Experts of a small language model: a variant of SOAP for the experts.
Below are experts of layer 6 (counted from 0) of a mixture-of-experts language model. Rows are named router (the router's row for the expert), gate (a neuron's input weights, with its number), up (a neuron's input weights, with its number) and show model dimensions 0-111. Each number is 128 + 24 x the weight over its row's rms, rounded and kept within 0 to 255. Numbers have three digits each.
Before each expert's rows: "mostly gets" lists some tokens that are sent to it at least half of the time. This comes from a sample of Wikipedia text that the model never trained on.

# expert 74
mostly gets: " air", " red", " short", " water", " impro", " high"
router:135113116113135150115120134056147130116092169133174106122142137140086091153141150082115177190093177084129110151147137121119108145137118104136139123142115125119154142132119105136104119145127147085104115173129118120137115152146153108146101135138124125092109149178119087170127069151109107062164164138137151128103131126130126124106098148134
gate0:153111135153107130126141141122100144148203149154142139113123196072144137146119162147139147128128112148141086125141157148065127122151129169123169093104141139181107176131110133150096084090096134112097147132094120112119153123165095138109121109076136113134201135115130124127121106134115113129121116116158136174115141136164143125148094132176
up0:127149138091143149120144139158112167112128067103136094126124148139124127100145136115074141158146083116128127142120112120102114122166172120091066160179088126129106133133110126116152110198124143140124140125154163093144119111088131124124090049124152119114166164142134108145154105164098167119124137118148130147107108113110102147165142129090
gate1:099066098149127115143137103098163120120165127171140124069140137123142122147105114134166121054156147168132112098121133114126098137140180120123154135134118120148120136132145118131123129107128104122105076129134131104188135139141106142125121141134155174129131157165141104145121094153133127159161094178166129133114162143102136177189143104144
up1:134105115126143128158135143102137124140176169084137129119106121157105135150125066128159093133130141183171078130166082114144100139125106101137160134139153093122119138132071162108108078166179116144111138153120109102108168138126150113117150142115113134104123116134116129182112134171089114122125111092143110169104162152144136124105086149132
gate2:112067151129176165121131121125164092084138170117123102133081142131119136168120128129144153123128154088104110136173182114123088146161133120132152134153131162182101107129137133157110157120127096148134148125110121145122128099147143100149096098131172152127104108131120115156129132147166126111155152107182120129115151132137155113128061120114
up2:201133161131134083134154137118131127145184118136130182129107138101081080103092129123132069123095149118116120125122089098143124143127181102164141091131096121111121128175136170154116101110122125113099150093151157133123162154144141145155166100126130128149129110124127135117150139118114156121122169122155110132119139075139095160109149117158
gate3:104161099145126154150158134150110137137145124119149134082114128092096194153103159143146101122112080167122167152088090151133127110127079135119145105137138151123150146130073178092139131125107090093132124143167139180147137162117106144169144137127102105151129139150096154166118098126141124116101126165152132104171138123078182089135131072181
up3:130159119091141139139117126161102126170149121090114084093139106168136165089134124147126118152106145113115135109162138151114116090126120152171135125138097136182137109139200107161116145146136144147138127127141147099113108136127124098117099131098138117147140165133103134113088119089130143169112097123108124144121097110109112138092164174100
gate4:122119105142134134124067156136106114105110152137140165180132124159109138128119113116179170113141112120164158129129111140141111112114130135092111111169155140133164095094116144102102114120119152124115169133120104141168162138153113119158106145131055135114153139093137155106092142149099106118122147109087110125135080100146132129145147121095
up4:123084089099167151129128145111142108125160130150150132129144090138171129113147111093123136127115107123163178133180133095083106111126132106193126116100130137136116151151081173061130097137136128147122114144131143109116108114129126100123164163171137097100092094142144120144135146157140136120116126061113126156087124132119095122132137131133
gate5:123146117113124113122082120142102162118123124080098115132150085147130115145131117169133125088126098116173168159109150103111118133115115105140145113099115108129086131140119087131133133144105123138115148157163110119128162114123105171109118139171142104123100136175127163118101132152140165130149146143132126129150145145104101130140126163138
up5:120127175174125160154110109083117124115124139143105098118123125134133098140155110141108145200138124121087135116140131168069145117130170091122121107105099121138160094174129101145133122125113160069136123133114136137137164151164099072111173151108114084132144127145146143072135117136086111140159089166117136148112140131111088112121106159102
gate6:132102134171142147128147116149170138150146175155124101131145101160095120108066103122195155140119101155124095124112152156089127126097112133101130125124133128144151158129112109130077155116162133091112098162147159129157156170135137111113132136108139133111170138134118103149137101092144074159144164144141123150145144116120186110135132161136
up6:161155103111122135155120112104133136142167153138111180138125145156138192133178106100162137123130134112099155146080141112153123138111136111140103119132121144137101119095139119140104103108125116147115135102140160104116087119131098095140121180132112113089103119140151134163105157160105169144120138159119125156119141152156101122105136153157
gate7:135161172116173153108136123083091126150103147118122180152179158163117119107115183132182126157145113164127117145118099126180134142120119092089119112107154165135126120148156141129162156160130115124128104146140159104110119110135128140110093145150179091125120102114146104126160128141149130151135121109133149139119131163121125093092115141153
up7:155153099092141146112151151124103139119150137131158115100134115112134134146151129110126137120099146087120137147108183124125081168114120168132147143169114126100206158096156170122143087121093136127124160117141113140094121124153102131136154104153127123156133151157103126121094086135092091091073132129170126150122113085107117144104178145126
gate8:094115135128121124114157146133124132145141137126127117107141148129174151116149155132127173106122131134119165133119108113086123152133122126109097130164157111108121191175119119124102116147171137207127136110102146167088114136135139120124107157182124125092118113133113136191155099155166144133083109179087129175079125147119105125101080157126
up8:136144093149129145155116176098141106133111121090119142113141121161147105140149079131138097177078141162178162158099112104114151146123162131113140131136175106158104110099118119117112148101113131156083148147150142140098128129138188153144101135106151089092116139120109100116103157115120141130156141112144133141082112121153130116150118104124
gate9:142143120139181134142111117143163142136079110146153120072136137144130103151104095076122134165122185119145102137154126137141170140090096099152118133142116122154132122107087130146133152090121156135160110138151143116143170099110113161113117111108148140135114127132137151142122093117094111148165139152113160148166119118164138123116087131127
up9:121150145098164132113145114097169132132186157146108094146071119114144149066176081139150120115142109152116062153110128144105135092104167124129158117077135138149127144145094155137083145118121123106128113136085117142094118138108115125136131125110167147086104153125111118134150130188153117120143101167103179132133158124136176118135129122149
gate10:140086125147166148100133158134106148131092138145095141129112151180142156125181117150140172141140092131126128129103126131113111134125124125142126131115126102171116139127105128179137082140163113137131117122103180137145117151108099131100081125157113119148113117167131148125156090133052143157085126079116115107131147132094098101124148104145
up10:154157141166136102138111128116154125139113145122152091096160159124077156083135132098124127190114112134110132092155126107127099130124134127078121122136095111152107141137137084140132140139140150124149163166171117141179096120163128154122084127122121145136150166145159096105144132198137128124133095120144130116108136098145131109116181134135
gate11:151141146096120155145060163080136131136061127107132127129089107141159155091111094125163109082151101131134116121097113112146123126155114073140153117146115080127148096129135140133129072090158162091132116128130136100135137144144101139155113109128115141111179161135129155101157110110157099129145126147086119150133126098134078156134149133153
up11:134123152134133146111128140084135114134097125128077138165123136152170156177159128114093145091108151122119138138127163165118096116109154143117116113104177137128135128131089125123146107110136096117134115068138140104093091105138134130129150151150158115073132128134156148149119148144152146115173106109118147139051123134102131151105114095086
gate12:039112087096125098163115142112126135094157157144163129140168138133111130151103116132131102129113127105142074138118115102091087102098141101119123100101108094104166092117143123170115106136098116102128117133085156164113136126110118136103114119114158126142116139115114095157092085129147133143156142118135163147132144146157130131082126141099
up12:146126143149147089094170172098145151154135144158103117145128148077132089156154153086086146128133159116126156118117107119139116147134100115115110163125134128101164122089105116126110101107154142107149123123142122115126147132133148123159086143125120131147164119165124121137152123135216145107171124154137158172135126112116058151098153116086
gate13:095112084135126137091153110124120078119101127112144151137157089124143162092166172136134132111123120138150102114169116135101128135142149159123135135127131147100106141105150186133133113151131115119130099129083177123127108140133116114117148119152146138092150161174163119087139092164119137174153094117152148138147129161090154118102124172103
up13:109098170126100128112072128100112124158142157115077123101116113081128129121114118145121151113111146138120138136155147086117119114141143116135155152190121159142167128121093103105115114119093117111101150150114108120147105141140162141114132135100148138146101108109110097179140106132154107116127130134151128133141178158153177172120117144155
gate14:129148158118122086130106118135158168185116112125108140136118135139119134129156121124147160105113078147171124111081150093148166118116131107101128102112165122134159158153137101138093090156106151069092151115118114126105096161166121139126103149176126092093113173174131126140131131132140200110101156143124148104205127146129116140106111097133
up14:127114142177164093152156147154161114127178158128122179121133146107113130133097120149119088140126121120115133105136087133070152127193152157190112149169154149155134129135122119124120153140110138173151146159139152136121107113123118083102135135105158138164096103075133129115162126108120117142112106093125134147109139112150159094161123117117
gate15:084151089077161086182133143127122154131118160193160120113145148120073117153143128120089066132115113139117125083129179149140160097134125122091130139116157097133164176155136158134110129106107163080120111135118087127146155179119101087141123154130132111099100144138112115160116127113126123136114120138170108126128105122112104131110124090062
up15:107140135189141097143139152147122075132119116097150115107160144144159127121138128117100137165116136132150136102166127108105089123103133116111080109152150114113133113137076159115089132190139176127088159148130153107095159151146138160117153165132163120120119135131125126129120119149120129097136128103091118121088115124156116132070095133147
gate16:130134170116170153118110179093133104172088120121144135106091106144181128104135113118127143119159101137137129107122117156155089104114112105180086106130133125110169117139120145163109122130158155140162113114118125113085098138127101125141154117123144115120136137140144122131102137104138098081170142129132084123138116135076075112132131110061
up16:106119157096114125126075113104138130131140138089126129139122131119159138106069125126102159133107132102116186132123102148089149138114130116120133110122135089099063101134076160114151108084132132130174127099107127109151132093101151106099124142082108146113141154168128126145141101160127112145130093136091139164096110098146125123122106181094
gate17:158145131152132110122096143083113187137144183127137106133085168129119094088146139101104123109156155145076157087121115096146124119087087140156105157099160134140129094147135093136182148144140143114097184134121113144098123163087127115153122148134141132108145143151126124126180150134144135117115099102094141074143124137094140118136100150101
up17:144107100102091121135138129123116105149151172133138131177113161129129145149148132122140147167128140108123087132129146161123083142145120136112120137091096178108084124146135155088091080123112121129118127152092122127136164138098098071149148111100174159156132115097099133174149149172149154173156120141124148132138125165135110092064085192109
gate18:168140147124168127131159138091139118135090096109070126130135146112103101085160140106140114115105154150124136131148147087126133153135161092140109146120078140101124105133138154114119129142153170115129144142091159144129128170123091141166117123152144148133158121127117141090131147136155159119134112110163116125106082146116118124110108126075
up18:128110123068140138110120171113126125137103156151147136143115127106103107156086095166143136128129115135155114154093144150130152152149108143079106127147170135073141112102146126145160129106146151137143088160118151143129150153154133117111148122143113100122120164140153154119118103071091181156084106151111137104137118164152113120114137159114
gate19:122118146185162116134107150133164115145117146137116152146159112099088121148129075105126111129104159124126093118155140087153142125104126100083155117063113093083143116121146135113121168174134121137140129134097115124136114111105099142176132133126098121098106119107146146096147124116127093144137102120131165106152124085138104080170122105119
up19:188143137172109176159110081100095125158135181093123130092082118145103102098089146160141153112140136121135142135163109151132155133118096149136129115109159108112159147137147125136168121138120165164098168115132148143101135147108123117122151113140081110158124116123130110122142124093109108148117134093119092180122119148129107135121109133160
gate20:141085120132094091190145128111136159105111161117146170135127132140152152117119084133183195136128109141155150110143119099140084156142116095152116100127145130113126141132135111093126119153127118115122080135137145105152115143122106109212096157140169155126148127170089134132129117127113117123156160123128129108155143155150094102120124106133
up20:105083111154125181088115132125147133125122146112113109108120104091119131164082140119136086154108132112087121127180110160115108131125106113089141123144155128124124108173117125140134139094106129155126166090149120113130145132112139131115125117119147106130164088104122156164142132126151193122150116098152134104130152100117135163099118113186
gate21:104113170168163159123126148115128129128135136152117146088124142137138113169138115124112128129139156117148157128079127141113114093096126131129153123145133142151161168135123145152095140133107095148096148146177129095165075155098176092158082108153156120126146104150136122121165129160140135161094153172120102170125103114147148116117143114093
up21:063121138117152082114140098168137115119151101124134137130113108107137120065156132101111120156153126114100125143143134126128135120117113132118136145075169127127083136120159089126169148137125088099136110098128144123162142132132116115172159127113084119127092116172151137092128126127100166112166151127127154128147151209111156140167167121112
gate22:132109141144119099102099115169113110102104155125131152132118115085077187157139141126182151110140117144119170114099122124113143123073114108115167148118185138125137104106151151133148127050156130138099143114144122153149136124116097106176114153163171127168104135138114126110097143141133111117144130111113134101133143133121085139096130125128
up22:082114111165125153117118111154158085159128154071114120135113146159141111115120103160144084109114144128132145150128155122150145145186118121137115128115147119141160094101166125115130102138148142180110085114151128094110085105141141101113128151172157151099130147148106175173163104085109159151136163113120128111150167105130087132175133117178
gate23:137172115148134153153110167143109110099160141174121136142136114127115145133139138122109141146098146109152115117148141107142146137140104112130130120155142108156140185164113152107091102070126134154130069105148098112127134105095142129119160125090147146130163143104184130087130113167122103137136080156128133158118145142166132075163156141102
up23:100121095124135141108124175128128130143098165130078099121115159145137140103131140152126137117138156116170095194128110141116095157150113124119123133146157117150101141132160130132124155119117174151076125091118106130077106120154161133151083123133150092139148143164105103145151127105121097090174136153143108154107158126118119157095117139130
gate24:145143099128089140066099108137098135132138153134152090143141107153097113129158114105151145154115155127150150101134149125151106141104141122068157126133104140104105076143103153135143080150107101126093124163111135136062160136119124145066107083132147076155093095093107135094138175130126100141121097116097133134141079144104137129118133144156
up24:116104142126138169120117076118108150140155121143110124113203114139117128123093112107117112156104113102146082134153119166153127101067135133127178147140160147186166140133147173083130125128143165106125137098142171107080124126150111153178117098104130095097126113177128157146132120141137115154130172125112097148160123173119132168124152130131
gate25:168069127109153182124090147117129133107138156170190147138108112145057118110096145118155155151166137128104087114147134133072110141092153113111090172148131131126114153147150142146157135133096091117123091158100157142146177105121113133148093119078140148137136144121126140120111126129132133108116097142143144120138149111158089152144104141140
up25:116105136132127110157111155094096130133163148119157121155103114131110122156122132115133156117142111123096119152096118157126143122131145125129056170139114150085138153157112113102165118149120145085072114121149153148169121115150136152200116158160122106135124162136155102149134153159129146138150092137124126118103145099127104124104137097150
gate26:062064147146169117174113123077148101119098137098141130126132151123102118147081095113108121116096153117096174135179120133091117110106146126150086100154133156128116117171103124107134120110140125165126177125121113118141153166146074160145127116122183135151149122145117125160093127146136122143154110131135128122101140122144127121087129107183
up26:083124143138129153117105148130171180083099176115144139107144099121139123188125148094135132103153095168092130130113158104129088138132176151119131142166099113111103127163123122137104106094162140134173149114112125126137134176138162133171128147153108113158120114117132105111097140161115145111126165157123089125134131063119138088164106117131
gate27:115140178132175109146115134100167167143129113100119137139147122126107146136110147134113133091148146159140137084129094136111124107115098124132099137097101131185142146140113122139125148145094205132151142111099071118153103103117091133147160154133138139099142159158080116145144105154117137087114105137157133159115140149097107151134120127111
up27:142127127138150141133160114133112134151124132119133144142087119102110132086140108080131108169135122124187109157120152148138140143159147129135125126126148141133112123171131140112146107111110125119143158129145109153096140116143173153107157112109126185119108127116143129123115107114111139098145091156141114169105135141125134130201127128094
gate28:130108129165098109112103151082127118160146140162114104114118181130121107126133126167142080182107140120151136142120156170104121127123101171137148130126141131158143142140121113116121067138144123131093119122121130155138124104161096107139156115123148137097115154125115139141137146136121134126156164144145115173124148139160135116143108102092
up28:103112149112139085116115103159158113109111074084121131151177154138111100152109123118134126106150163115079124119114128088134113119136132140150121131096101133087082139110114118139184107162165155114142127137098160086141144132109100136142119117147096115106142121131135124138084123158128187131125150122097152093124094083136126147131113131147